config = dict(
    num_hidden_layers=8,
    hidden_size=160,
    experts_per_token=4,
    d_expert=128,
    moe_layers=[2, 3, 4, 5, 6, 7],
    normalize_top_k=True,
    routed_scale=2.5,
    router_bias=True,
    vocab_size=1075,
    norm_eps=1e-05,
    tie_word_embeddings=False,
    optimizer='muon_variant',
    learning_rate=0.00616,
    beta1=0.95,
    max_steps=4052,
)
Below are experts of layer 3 (counted from 0) of a mixture-of-experts language model. Rows are named router (the router's row for the expert), up (a neuron's input weights, with its number) and show model dimensions 0-159. Each number is 500 + 50 x the weight over its row's rms, rounded and kept within 0 to 999. Numbers have three digits each.
Before each expert's rows: "comes after" lists some tokens at least twice as common just before its tokens as in all text; "mostly gets" lists some tokens that are sent to it at least half of the time. This comes from a sample of Wikipedia text that the model never trained on. Tokens count by the router's weight.

# expert 2
comes after: "ed ", "s ", "es ", "ing ", "e ", "t "
mostly gets: "for ", "was ", "with ", "from ", "In ", "were "
router:421503526520507483556447434479506475549508435601567520510512437448498570409529443485460521583501639455603468384492462455535569402506473484552574583573403562517466560412559605501500531516561451537578460478507581449531485506524519450534562503512483592403440469500521509556477452554515432446481443519534555421521457509481492535448476481515526440458484482568551467542502575544551459617468522573535515512515569490509498426509533480581519503506511457520535503607451490536560569482480448
up0:470552414503456491455494483502541508422505440411511633642590454401490482512551489524533539548525499518478518488460579586474605534434548624577395540429465484534528490510464505525548481484511542486533552577532514537466472442547467503361483434498502528560491500507586431558373515536493495473495510493456395532460538495374404500512475494526510483499538551580549508491455496536512466348452543481501501533516527525499505399514489531521464559511502524449517492515590500441498515469514443
up1:440509409507447456401534443527481533430466578522502494591477471504528575525586513510462532536458503525497449490551569520442497429425469542442451494547460462483393493572410400456470446547458513523488476556508522523438561492558504568532530532468515358489487545521473471553581448488480378500476445479611414492506462520462411408557558442457458461540531468402462481424478562452509504487536500475434600478463598492528523429522474465458537533474523544467417456568564508402461542536475514
up2:452516460541472532525569481519430571423510555625555493512555452510489412565554526576558470502569548472482485431381463483462418484575551551462467523576472464445467557467480467467496469461498432484504491477532539503585484432447501609412423595489512567520494458534533542459427603423443452469581461446493409464472479508477463515595463484557486510474395528516460573474542475495526510508604513460468505586511529569577491452518505528532498529408468468552511591522455426480414457482513584
up3:451479460491451455535456466470466539509483552553474462523630471491530385436453557455463495497483525516518547537490459559532489572512488459414509493528472485489528549481464443552488472512459465564524449446489457480583470487485499462495450452516511482549505379425365459549454585460502514443555419499521483496413652451534406507515529430576441502507521441466564526572542572547444584654416421578557453529487462534456451503486483508573428444542593559534449449547488508498498497472533474
up4:500453474552555594471505551481523489473391459486489524514525508558524496566507555425500544414446541497541537572537490515414525569489462484462493439477513434459480557442391504523484474506532475518596442456429530544493582497551428495509466507496525470477548593675398526527599542536514549677535509529493511461602502498554505506456434518488504491576492477457462469510571473408561473534381492505427513488483457454477538480545554461450430502567550448506579430515507522459529563589477507
up5:518528444519516512482410514515593592514437509437533507396441545488584467615459481465616506466459475511609493505499463492517498497490556469513510521436472557446503470479504556552505483467526472528471461538542531505480526465509408407515555485490577542498323516448489494526481437502538541421492633536477452461497493488437517498487498499554535537487462534460531400447473404446517414448591529438589462507528474434442440476509523473507484512468523479490504608517496403488573474336503578
up6:575529561577448483541522504447436477445539526471480560586440501450505517505555559456548556459544453491481417519472417527652455497395456582436482525508531615502441489559465565424507468472496485477470533462507473445532432478506485430441591547563539453505508496527450570501534518366474483471582416523492514515461567412510468543438514415540489524483501527472520568577518531601565501448527431532501515525485469473531491522501504400530490504458554434487628474547606418478437510426460497
up7:567519625534493599432556474503563473598501508506491463506511497481475615535538519546498458507523480509502481552508500434565570410480543357479510475426469460489536427531493566498495595437434587607538516553416489492477563548505436549457541490466430449626479495568529560393546456465514418503417491542551543555461465481515486476477474499493532493536508573484432473545459449534439508436442520537433528538519483509455508469466484470425493575377345538501499446489485486554509476536458482
up8:454449418472566463553434485491510435488452501544507499441542418387518498513617512478621531520508541461574490474471504460574622534590458519535546456450368565512420571472552437543563488574442517598481489530566528522440531500503497450500523474488500457525487575469494375447447487496520399535509437559510517474511456541470485511521485479502471498491452541391406573513570531466586438482465579597516511512472548540535480474561488420514524440557466496525534465556464563507435482585445541
up9:593485504443521521528562511517499495515503495553442487400565440498449457460520486503440476540520381558512494524627500463539416472480494463481587419459585504437448557487592495551567490432550485433556425512564541491573534519502527536518609501428587471541488448518487562480487459520458398506498527458485448537442464443368605555605567520453471575494443444500452441444486568556494480527477500498510598543474438486519484501460515507473585464634456546552441478480470495468510504442569482
up10:595517437498456567466398558501441427575538483456555441509489436563433507498521465602461446591545496556580466406481416500500460565522533524522616448471585583489611598530451511522586481539512563473503484462525525542505519531431438503461516497532576516490491602571491427417498546510487541470512513448468406497535502538556492546529448529465552452508564486537600559497479527541606513568606508536434459486542473512550439430511443500544453505434490541484382522487496530525472503472567507
up11:438546533531480585556507635522412498467551545530540476580415524556497453561353470539471489516492514544486518498534464446585482521503369493448537415497575462546508517499554450539496572512478578503413432522554472503524512506502436538405544418443486530408534513539502495481456462475535607532420485504552424488503445496434516455524458543559466491566605451461483551477494441536555515478544469444447404534523579521535656446508581457568505514491495472448499484503541483516554451479441545
up12:612501547556511455588521482487494534431590397536530433529497476482440470488530584482461441611410490550465404534437477530501535376482437524469478432582526542547501508514486469523586505472460513495483487537520580526422477494524444426500424548494530431492490481537469475451443548537469453454507416492564528582525530564543486487530609414537548497497487509517505484331584610547458495535584473455471442536489448573516513468530489534532495483543427456484427450494440512549542520550394508
up13:516502596479564546481416463470474515481542471545479465483517545502543532442471436428523533530469488592436451362548481611413589549448409468487576557489544556462566490490509581428471461438482463409448445448472533560552512484484508533507549497541440528474508486398512533465530431412595579529523516542518454527503479518611498530417527494523428433589469506432453430477505543480426500516497506467516508523426494375505522488540549473444479437615493588505508468575506476542493545554536584
up14:529574464471506581456509474542521566482526394489488584529566486542520474505494402541507522455577518583460544456432462531526516434500488528478572363603456514391467526594513530503497531448466488456525453483473601409465579489517533435419535448548473515503580486473603506421519499619504478412382467456494481488526480507586506454475374452576490501494545536417513476487461454491458487567464520485491473429554516472515500476495472568520507476488431494594535489411485441573464434534578512
up15:342535547497512474541423486439435447391557518415553523475512519503466518490503512577518524391487487474475458483614516471513441560424509426529571471517510444472510550537487435604525479428516433477515606531445463494509434440473457461484496420667505474482484496586518480466498490483539490491499440448578421542520496420458426484553476509412478514459397481540488521432491536514508544477487482450451527451470506487483416480480539467531496485437398426539596563446599480503500460439510428
up16:461545470544534506426538523509546497445478448445545533562482520612518571511533509564533534463501471547378573515599461523544448466448505552490469507454416547457507574524576454534551468457492446519526575491381524536549574508523571550400509507490540511517445513523461554509520438422475436537501571528450599488558508505473495392418564479541423474503498429540460538535528466483487551544488454454411566435596514404534507447496591534466481535518510561541531527493477624380597514448462488
up17:500510566484507464528527536530425522475540509491473533546488510540436490527544605534539500581543455572518538589549494432477546507449443550447500481579464465579563428479473377455468562525461526550480521579497548505524508540514530495469460512481495506506515485600499503571442466470516507447613491433539550588511591500523388461512493429616596360490584465500578507450582447474464399463534497468453432504515475494501585518559492496502507488580473569513513443440524573426438444429438405
up18:473497454522555518458557494577555583523418331552508504534500556501401571497513524481463470422453525398483600446512439542499462501592512526601416542485435503547414524529544518435420450401519454497489500424564497486439478500523527530545617474484460418476562528515495573509553510468542521532488461547525463475423485484452429513477479438446518485520484432553405514515408501450447458469488510504454586494524443623551599497432453466503583501491529566502446435468519561463495466465509493
up19:568518512494456528520487530532503515419511533521426576489554427510606482415433466441444572444501477540522563511494449463470507474577508615594440523443493561475480510525603497545471455569447539514531481453516410462477485582484435493541557537520514564536577410535564436532420537419545529444486552453511518459463527420418449464510458518504503400488576530548455545539631409428423504410481548520480478487515557497519555541595533470500468445506535478510455512478519607498464545426443586
up20:506472514576500575592553492513480550480535525532573635435505500426602518452451538446516535471510537554489429492539431530494416488539471478518519414546525479494515478543493463437573459523419529565514517457584426509526567572499477495415532523619460501460490491603505520457464539508508540440570482476491547510578551483457602470575462504341480535471514516471515604612499484445445475475504520599568494535487585469481448564553421516544511574490554462474472469511506565547488412522486414
up21:453522503404471515473500484520584587528476411461548479472450505430479442476492639413504526541577499502450385520536473511479543533475457639527468472492548473513468508525464512405475561530491533471525459462479593598452505507517562521441499505453493550548575473467512463556518508439516534457456435474458481498569596550519493502420450496440474431461543457468568534517497525500587527457540520517544424553426488556543606473455484529523618470466549463527532519496451574592588340450499462
up22:528479454513531500467419471527517552531462517472424513482525549482560523512467455437502504481521487516506536475462458564546391424401481441428519482481514492579539529505483508462560496556446523494519535444439441471506580496399548452409485466463431462548511523461466555477510560488476497557562515382469534503599495510521488432454481509623560485467517533539428494500574591464512518457472510622482427532514514526556550664453560641446499517488409613450494567511534522418499589496581486
up23:576455566499471476476508490458553513473425547497487435512509592485501553567474465488497460467497454549494564435526545556503456467540504423516469477424523484479420465534538518531494490475485488550503569574581613485401519439524559494443563581476496605460447497476388514608547514474417563468486553491452555528612443463385465528491566506448577586569519440536482579517545479479467427528535539460536475415553511475513567487560383593569531419503504502473496481526426448453538551476417558
up24:472598502401564471440571449522524471467506558562490484473505459508463378574463514452527521531472547512496516474431535596560404629493510473528512568491580518554505500510618496547480495516488478518466521497462441535614529487430494509540485467497454516462551587458507564410477517401500466457371526568461456457513455492498527592526566660539515416532533456490421540445536524458478537476470521593468407532533526439554433540480525467500453486526577515508531542443483576526532521546582514
up25:538483471470417552510475417496593539537476448401443440527379527535616546536527522493526541493529500509443505452506472508601499500636507452532475448550573523479516577426502493472519449495397497478565435478527476574420504506471505598482507409482553427550525502576515512461505437399491524494481503549521415488524473499467520433526501521433503531529395481377532431505516434506495510449523579499531527524481483508564482516527458568569497435569613465431620485425481519515523428425432483
up26:466505495501552513439501476470423415548500527472507476487492538532492494506385555529482574512493556528579438513546532487435599528591590453564441481557516600531533534552439435487589450517553539467516596479479482466410500582506573485450458463468429526390554504480428445467556542480461431454587510505526516545448517542500488519516483449489489473467528554549475466440444459594515437502540498635499436491463502603437586489467458591399545519533575445623489517408486551506503542524470483

# expert 51
comes after: ", ", "s ", "es ", "ed ", "e ", "y "
mostly gets: "and ", "with ", "sh", "Sh", "who ", "but "
router:386588478539549547449471515440545579434512518539459592536504454460445492491553546539497483519507560512561567526522563420517479450557444457411514635565475489551579501412502501415480475489511444494537465566506492453516485506432581474516547493521464471387530526415538501508488524540453498535474412578551517567501511490479459527457458544505551504392532442432527483601507527503563437560393457538471531575476587549503457479510532565615551470479502514467443435480403473533516564492401424
up0:506602437494472504552498549502615516492447411542575545530492480464442559456520548431547633461503512525463456561456571481489533462471447522467515484495439566490565543436442513472491527471488493485494573508455518429472517426535517455478492585532453487550428547449534481561407448491400553489506474466405528484518417508582460503517595426492495487472511404567506446446398501582369543436426467535612473420507475504579427474454560519511578536456448504546473586504489504495564483476479561
up1:469512472461559445485469653553528514551506598542543476492533550454484436558500500496474506501497551358495553500474538412566528613542486472396566579532447528495443412453644562498524464503439562489588461402530532494424498450445499537468500560471456517527551475520358418513423485537562544517533478517461466433488512558487462500492515578515584424541540521504439581532524536436575511532425534495522520475477452438501479495544465496523490465539469528579469566544538473545516406552473496
up2:541447494602502518517510401457550535501542388472629502513430502457447507443518554476465406581524505449539480562537488541527506413470457459457478450395538588436523506494504456493453484464483540474501527458492502442538502557489538452479516483486599459475570451504549499458522464454524450509491498521564509521438486578561541523499538457545501445481525516511538470345527474505588432572534550463494548492568471485391550511537449587428505586500518585487513456428559361486403516608415486
up3:539645510489516421495489454571631522459500471511566543468527530473517499571509515535589523485461550449441536502396520521517494544493461470565357588537489597405595579500464516474482537537539524425535600449542542477506504519564546490461515546484446437546527444514537532526507597445458484518540481611494518582472526503482454622571519535482499531560575488462457490531480454475425531573504470497515392431512569504452502478462506538473499463500483471423430428578506572406469511528510438
up4:480493578594509590493423490615569472458427608495607596549543546475496527501457466537467527513485555492509515495524430497451470445538460523538472484529421507446519588473578470504613496572520448558542526467591413624439579474457444466471535493544401482462480427423574510432476509497509501434539476490516453481401550491541551560615478418440573563451535496524501540543549555442537510498583468544527526469506463424523498545506530506557526555476543514595537459544447459497495530509452475
up5:483567417488512476522518493506507414448438481475576543531511442581520480554480534476551498476467419464560493628566602504505470476529489460516469473494527556418580570532554500603474474481489501524523558486539384519598516470534528420567577535483460510470554478476462453480491536598497491449485473525554488537552442524421531497414563425423470471457573511421557401480478564620441488597530443460474476479545505411538463495556508495521509492464435473464533417485581538437442490610538592
up6:495611565561531498450572505588402478433475500529577443535561451454600537521470530496489499426418518560451520449484489501480494398475468406460440539387464507498504545526450514449438472475522501530575502508435544418507556478477584549478540508555456475448482494470441517468463439560436562395561449427559475449422452429535554539426521474488450436573547431444593433455529500426513478496516559470485525553418505477467433424460516551517503501513457515481510444567532486435489429514623559
up7:592445476608437515530399539554445451495493509485557556475490576491537471482528514496474474512464536530498425460474531414525451432553530601502557559518507435528541495573472464555587502531444395488388447418490497450467475510466594483414517504484445454586542502525518437599435572545501527531492471536535469543511448393459466447531564469511524548498468447498537495563347511401458450535453486554455589424526501473562474484489475457558516500602482548521452529545526500517431559395475538
up8:420453515402573443481518406566516497517421435567510590508544500462545485507513477436517521475534438464488447452387542456493509554533450471529516551456464543454424493440478482555453415502403517492520566538591464486498397517404482499440487559457441509536500425399573567509461461516427450490481444482424549514535494524430546477483502464489547510495434463486459425424469419550576492511599578542452535504507476577513496472495439625437485507509446609535490506494465440439498396547571544
up9:579516506488432575486605456431501411513535591426481463493511441393387541520485415568493465487553560515462478443436442500496537515462475499415547541531408415518461451502462576461554565536481493486528558584533489431473519494530544492528477441512414415550561497482567498481543482554576576581521547502491492451465476473514521514522538487463494401472426550494520563577447471505445449500491445498453440515541522503445510657447541474430602452421464568461481494430495593495543459534435491
up10:544444514419460513510488572445483499429473471575509559519604567426512494424477567367612521498427606507613496459440555547516564537473387495539504524505550485526510484408517506547530475484486455501545505454524486559517593485522458494488484506529553512407538479468432444523522518436579529514492470498534537562439524550459530525453490429577520473501527533525449471435445426428441494508440437475455456517532430463387482503443429465515543524559436481493608548604417475550437579560459499
up11:493500474590439319538518457498474597500444496443509541564513492514597529535528520589484530488416454489508512479424481518590471480544529468559560522553519527532541521482535491485533515473466510514510626541516465456540531544458472506499471610525603478502482463476495482452490499523510539451548554503471506489538449505433566564530544554457541558373534557577520495532535624543534399458525511563531469465556478536466357439527487572460587567541479618514519496464498443593588485497446489
up12:439548470594558491574418409516528463457446500442524511461485534506518476522433459536500415546578596545511508526489512543617440437504530540482480588586519432464560464588409522490509499481476519477527580367494550498496496488471535458555510488453528577547639426529402503447510513489593424550553475526418548420512477495466527462521500547528559477540543409536470476492449553608444546529487549503400448460487498572497463513529499482542526443559549579584511536594458467515536502540540476
up13:467414495507471530481436467458431494508538486606551515443453485468421445375463468522471497516448502574410508547574496487430501503571553441461509532558510531495571558515480453482596415479455468476495537566412462481467551564529436513457571615503502436457512395582475521453634539459417472517485502549544511528475481496555428479531507420483367480442590598534586486508550512528477558537515544543480498440511497515559429538533511542443535535569413553497535513436492454428476496584513499
up14:539410471579496552474538459472480435439482394585550571467397521577540501569563585520462556469538543500523492688375455466432522512507487556559416491457499579514487449493472504386459561467512485502476505503491539550499460614510460461518548561511556508410514450535457527458434489458445425510540482605521500408461578506522401485485575500467523413472467497494442472455508428497566444429401490486437555511475518457475525477513509497490536507553519461491524452576558492489538515488441524
up15:398561442488553508465435437434522477543557521476500529487496510470548473525561536529596512489468489643517515456467492528577553424449506474513497532528480405476602465558451490508518524406459478479437529502471495520466531480542398467476476583464422531583540486410464529409547544514598553545574407411513516498521519493610444547531477454443466459568606537625479400472527443385510524479493496469505446460490492485448470453537521453490487389487575459481473517515445464579512581501493500
up16:512502420531503527586497545527486472512433490513428528501512453534494519487498487511452473552497472495516479555523417412484492592525517577481505437572491523550486450459540451478480553465432473573470489542600430487571465472534582621465414493460489478511481529454521447609492513610524592543497538436461526506478465534575475559506487518431468466505555474549459587575470504563617370468415428560441459518494539435587519483441415454588464548508542536500547450437564471616538405470474479
up17:463568502586498523535508450494472460505430507574455461554516584512495499543475650521518499540538485551558504521480457535492499355454471418559481580580511469492521527518530499476430575447437528540510528487502470479506394556520492524526544548501534543507467603480596546545430502543542432437417471573464499622443490507564496450436425473425554414416521595528557463453405509435504461444440492473533464461471458510465427504504401436491522532525522557571531466464507451446575492440556576
up18:444403475520471462527464470390545431424518535513450524444442455515432590551434502474408585432533455429530465567495442447534573445445446487512580511462547542432475516576486563543435507486458474379600534495596514577538539504419502432471594622489530510477503542512520527492460562501464417516468623487390546484522509467523601457425502479499474497495471465412511487464487441553547441525529520432414453513522453496596534502463517498471487584486509477522519451539448510534556502482545537
up19:583555416445511473493533501460488576425462469467571620433612484496505585480503475477560525423494475531463472567441539484516565489511491522532494504454497518460432468507519521553516575525481588460432514470553471552486492439323570391519516586520448418432426503393506483589472464537493531517482450502537499559483501443554503506452534549495485488486523454523464445441474519507519593578492492410506483429559473520518479487367541465567495390555482573474424508543489475406553571533501492
up20:497485460473571491406471405563529497444493415534503397421546508489470438454505429496503481530482430462521504423418448558551462404411487438466492467570441523463533553500503514584472523570542532491465504466419530452480525466482494416497484530421517430515515476455427465500410547439644477488514422547517494374578439387475421477492440464501402450512528453389496508536501494448519557471517535545469424552436532469480578512462546547488491427409464520551544463471476459437529538436499503
up21:548457492566427519548546511494496495509431557432454500528544532526389488408587529486470544508466509540513363426509486429529529531485552456513542429448540476523523537464559513451455540465473511502518500519592497536381475506406432418521568483564474552512425558527530490450487297517578505531473502505541562493461514558534531532509530502464481548433531472497562531492514523479509381526500545488534469518404463504553443490534593433511509492464451512420497582522474512506472411641496389
up22:585503557459571464519503470493518462549392582400494484515561462461515477513475487447497513452595495444623476550499439487502544461482487481505469542537492491515478501391558577508531348503430463519484457418560535510529468517490538488447466554557633464414470512575547525510456433527466441413592539571557544506423511502567459515518516507536523412514514581517508582446532530481540484532445427447467447489463436525344434437560499449595527521543492494484455543509490440500470489480467415
up23:465527516462555537493548539524549530496490472492492577592477485490544462405587510543511576469494524510565453462457566523436547503458558506493511461505452556549542495535479515589488461548538547487446541439502406452368558532506485505509436547394457585460535594519427459484537531536540535498561505587546487437445593520582500416522457471546552509495484569543368584500500477570442468413532529484378518500530531574443458483447417474537505377532512500526527558472544492468502605445435440
up24:446466552491496460575416562566534404450509511494518543508529521524520513527491559415501503448488594393476467520518503409563560444443518477546581519570479562432418511499526439535552416581598514433570571507519453518396541427458484499430475568441379474453470463467502433543404549440571499478496501532459492468525403483551639438528533466472490489497526560514452501533544419553557482472431446498506516465388473491435473552519509513534473457474479492522531592450463397527490466489508551
up25:522573474527537482510465498484449538459416456442476507511595504522502542481531522505529459443456512501597472492570487486496588521465445539434541394492513445518470651535508535675464346567514500526490544537467440531450571506604546506544545500480483550509488579520473499510527533449583457474479500469554504538423545576546506513508472511605520459625520442505445522394495437485477423533484538443474467498486532587501535478566602539599552471568461499558481490461402533519499500472491462
up26:492560548497507553505581485522497467484459495522551489439562440503486516461483460529512504538598508470535489503511565545584493438458502589506466512451484505460454545491489633557562463404465503458479494472602412563572481397498472440468504413459525557498616450475606575472502543526464579493532516520497645481501570399530503614511506502451542552531460432532400590514502532463529582526469476522499449403432470516409507474562577481496573566513396507534516444429530486478489486549520496

# expert 43
comes after: "the ", "and ", "a ", "he ", "to ", "s "
mostly gets: "w", "W", "ew", "year", "aw", "ild"
router:497525475586534484619419488415490473320446474485551533503547538492461544451537511513525578561505505512445539448387557472460490464556475600484519511520433510583541428456548463435546475539508540570448442509476537489556447487431468507524448510420520446481483481488407572476520426476430444513529514505490504490370433482520590495498485519395529445495495530620464514548566489459546500449545511568558437497547579503509485475511461491582481437491533516493531549525478571556493407386441451
up0:478461440563600544553595513475576508460411498524486458455514464531446508514452434528554532463586411528599420464515470486519479526527553472490469494510520530468496547439607485486505541508500444453465519537456425485538480446505587476534576520507536569417492577526536424513447591511458575519404385538519519542458499544486488424553548477425434419574480411527483550535500539467582458549490576423504460458556590407536520492452491530482498459536446457493489459488609552424424405458464446
up1:509552472465529435512479531486474464478410446416489382599466458472574492481397499501458470451511492492485464454493460398451520479519519436550541437545566427526521525536527356554454488532522499590501562521613483509524517509482610533471489516463503515524542507572552460533468539558593514512479522497513473514614468576501520489466601622510502393579484499475427439450486504486477607519509536534531565497479472608441446468430412468443536529491484472581529420543517400541489488451554489
up2:516484578480512545447541443498529497535416558627470496477482448491586534494511567604569505615477552505521476527535559498445494583468526577461418558578587563483536588450516437435459555510509479492481521522405482471460496505561494516489476468555432514486528467451498483562579534597501534500512476425437444510596520603507480499431557573494510501502552406427467480526456514556482474427516537384481449486545611372511501463532514403516515532602505470423569501461497474473536452544510478
up3:495392496532492609496392432520485477519445384590526503480440476452569451476447520498471499555451527467512449464487516447487508520531484539470534480548477540511528524609441500444461504455564505517555435510497542436464504556368386517486443467472511517466440542487448477500477524488513487492600567429592527497484373506604516485405520488526499558511546522481372545537520489494493488547491493405529411517509545515525450378499512521432610515410584538496539419500552455444477435434521466
up4:624444498479522424464512497501493509524593486586589508585466485525528433503508494494467459493517513413437470502528533537567530496464567568496564429519493532506525585457464487573477472549439505454479552493504411559491569462437486463450461512598531473539413495562494580565508393518470471537572448568482540557417535457460508490487531463503519502600532564446467513485399499488567412436539554411416513452544557489449547459545480552563552583577455478508545593560574531433387531539480461
up5:473524547509469526446451523470544527442490514470484565534588399536514475424412568535441455478582424428406451439504533556558403512574465472582498464482416484486544490488545519553542470508456523483517521458523503567472464461498470538469454518493481497425566507473531458483487574457498446464572552462412463397435516420445518520590445569497525486583531458534439577490500470574511485662577511499457480484485454445405465527355491470508543489474435483583575563517558529548458508423496449
up6:487613581534511477509465546512507538523446483404528536444523469541500470528445515486483446457370504467563586474510542496520537558546542518599559403488571520399527488467519484449533457483503557521454515444465541535506524538500511428507487437522491480661483457490444490572484506559473492491557481520533574534460473467503509526489530456403365397477427562532509513547505547505431475460377457458488481476487497559421554487455529551538542425475530475580590516481605521402523367542513541
up7:496415531567525427505492518438441529522422372471543460502506575469533455447542543459479441528439472478546460461451434637570507561462480441512532524485577488582565445511438469472509511504562548473481417373503492506531507543507491498516475443549466467502454521420397544477441545487593396521445488463500488460578488494592458408535577518575500512508489467549536430509522427507465457509465555585414587442438429531458489535501499485434433507507518606442597490476474493504593574502494496
up8:589620510506514417507486557514476594490468485548568465481353430545504496490467559532408528509508471478451441402553424619442562525486476425523540576450466561496400523520533503427486467573533535497536482570567508423473495481515474526515503521520480508497468440576556503417588526509497395484546512416534521509507569558502481444521439509422614516532469535514456455461611470488507501478514468550611392432497517453585530530531476473590495428499509443565500500525550474531490523462436502
up9:508564517579478471529543499556481598498401439541550521500402498600454470567529498518546414475508463496385539554499504515487525525454548480391462484415518402518497538483437456512403454565461529469533475441482507468517513534466482491504562460538483574471548515528492455457383480466477466513533529445492468572404516562558500476485541437424534512503476562532409421417553539532601462491598478530425614411613510516447520543471541557478436389463501505524545540459474491516597519511457477
up10:451497498497532514566470441516522558547571463482542475547531488530459490417512496380458421537394480527474451541580494583540455522490497417533459526557501509563518558450538547468555528569471586532461479436493534496476458389546541489465489437483522560489539466495492598531516454553478425477425586540493620474502515470494478526407448512382521514514483417532562380570539499519437519511448441548487526443518597568504468413394488530449516562509417503481498564488642473490470463447434491
up11:522488488468570515502561514585531548420474516504440489539539559462452517512474579421473485475590448523473537492490529509427458472459485476434465568515469507534483494494389531460440474494528610504449458469547480537444485460425577536499532507517488465497539579516437501509526498508556573488536416465528562409525435482516567596471544448416554452500356427559492559568411492541491394423409416366423465516459486414527461483594478585551512538534461486532557532536589509472455521482543530
up12:481508516444418551499503554607536512510468518544467439539528567532561537499512438555541587525427405555448507492469489431477433550538486530552534547497553617453496488473459487526576507484503519500501585495377436589529434545570538463457515500501464592588499420505557481498603450559487592455470550460451560481441511481441518509465473501537472522477445437493463484526542444530491612507410497479454530331534484475521588476463579528446539518565495504562488360465481489528437476437504465
up13:460623471431519412529461479464487497429539537457468581428537518476507509429486585488587572527487424464480483504502537418517525579460582458558458476534518517491516563530564563453495514493510429438576509419554566538510508490524510683433463565501499579438473485446502402437553550560499509547506504383498548633515498404487477510498439499520487516555468521570409511490553505515549490446529487453542475470518491517440466480528440521529501511408517588474589597418504525540515512434435507
up14:484540525491542401456500513510542515522430427409521439481596506409480450461577501455515525443440425519447445554526527575501564570527496567465573400499474513520562554437560383513444481478604489459522517524504526486474485533450557528386441468450465438499527522546531436596450476502507536483558441529560500606515465498420443550435563513507537521552526495409543507534556476601503440497437459584472507549455494434489480409514508495594467513477534501459513417368581495551492488455541545
up15:548539482477540557520492441485554456535533526469532484465473489455470399420526496551484357527541562499456437507579437482513592507534547472496567549548428524533463525466465565508463469561538492538452475474512507486415542509414533457489496431447523464562497456620516482509488486503532457515541484579578546446469523449481537583485473390448444576496515517489552600565484465578438471485586525460487391501419486485463515528584492623492513446446559581562457595572461595573489593519511446
up16:397479478534484443451465447475497563392498429399477491503480543436514562405577441475483495466521555563471458550486473451476533426540490493499562537596591539561561537568496559428539421434481480502425444520591401549502537503526547463456452471501488495513443507474397450474444512517520530482627522465562474498441552557425524488499446485450522652548507472541532553433543475585498495485433425528484472550443517477573500439457538457503438579532458488547504494432513432491503470510580391
up17:474505401581541452543536499501511522549501471514470543571575568461546455524522465481462544431534523505600501483489561616521590462521485409475452491526528505503500539415498529493479492504483563434463508459400591464409510461532448452463440474486553507418473482518514565441586515570332436515490496501524434542547499552517462492539472545533518408556440512497508528367558486472632473546513449417492403556422521417543465475537530525519459565426581443537487437520516546428487530482491474
up18:424513499527456429590496478392547465457508501560478442458431498437445468498512597466555460540521468506417543556514578398453450513514575595529454557530479501436498547402521704459470412427526475417550447440559542514506473456431544469455538500554471557599583508568418534496467525457514547452628498512519491451545451548488446455534544532591528531519525438477517460509543581549494475548536437452546515500532592541508509508526453457516505452450491480516496524571478526455511494522487454
up19:547388465468602486528490525494514558520549466574532567539519462523543405531527489620500468506563444614582466541437504466551460489593552560475542498527551514460482356414572417465538502572448468487536453373461448479489506513466468501458500534512481519592526507471546360578431512505502475416479558401509525485513466499516509498566453428539523538444418504518541431489562461534557468498533456494549485565468442509506445480508536501487475461569539566544520494413483457488445439536576409
up20:519506490573433512447519532472421426421433553661469506387555490510479409458470434453386431501486494438527601467483537526501457484578498503452555517473531404478467526479531512498518540469483488529542501486474514489557558550515515567453500566389547532522472449474492599470454489479531556523491535516600470567376565503408521434546541448569475413536496417394486544505460522408437546513530422466543512453438509502545497551385477470510539453513497539550488433498459511492435555493525546
up21:444434448469450469575468486452482473465468521564591485494534499498493523476387440458437511527442488487572579591499539398416560584582429483513553490460421435538533414495451528525536492501521495465551553468474491563566541512525496588402479376449504505470559465494500577495457440529521529437463493445493460460517459547434550537572480500492493527439496477575451437523457529580498490526473441465563514469535464357544477415534473493486516487486454534527418471473442404615528574550450611
up22:443483400492439545555506562449440520522445585562510522473487478510493525492528577473566428508453494457524416437551514416520429407498467591551516471462492499527445443467370547547489521476479490591483511510468540459468506456547438496486531579476438511512487500521552446450477450444520448550482526445488556462492533527590512477521618498501579472502460569524481526559475539441521380544471435504467578463489469538506391554535398520505528510583551537476457335480409540526593450591462461
up23:539548612610457519501499569580519535556471502583516486570561490468493460553528597521532462515464555437623571531508484504456419489473499636482453541495426587529570529536486454412456506506581452481471496496507560475519478516615475489476583494449492584518494475464554438529438595576494477449502604502438550435442574550444544518534449520519513445511523500446415494572450467473488483454536583494511531552550531516427542449425518485496531501564452500482511507362479501429400463523504509
up24:566468516459526489495458463479451509477431503541443484515577614495449480490521526467499444595530544489495504489514449478560576499555459427450556494407630426431440487498495407512413584481436493465461558599515411567509546432495439571429520520498491416434481463552355479450510519403523468467400496570522455572560471496558501525445498414495476468500512560526491524532578407533472421516518524483496503475481540518524532440451538521488504513584408456463529459443465478565530558508372489
up25:549616477507516486558516460387497570541451542530435468497456477471589517524523528563433533452536452531481527483472516529552623533555485510561536509558510504531444510556511557556446501556492498506546568524415524427512503540420610623530556572479521509481402508418481580542403525430498503517490487561633504531379501448449484471526460438537457494435489501486468429451479516468486482513615587578451468454500538588483547434498513454544591475469479498492424466527470564570484446485433476
up26:553478526446491461531461527501403465463474429490489509498567537517602498469553459464417565484480466465586491498461416513535507519539576606498589426499441522503459511516547517481537463407431494499416485565564493429561454391516456526535610638459584496465547513476570452561467463530533524450465484499427487552372494510481487564509374473392514554555526534496413499452484539498493502511442478477517467474541541515434528471536608459374456447527503511571435468510483561424527496495524504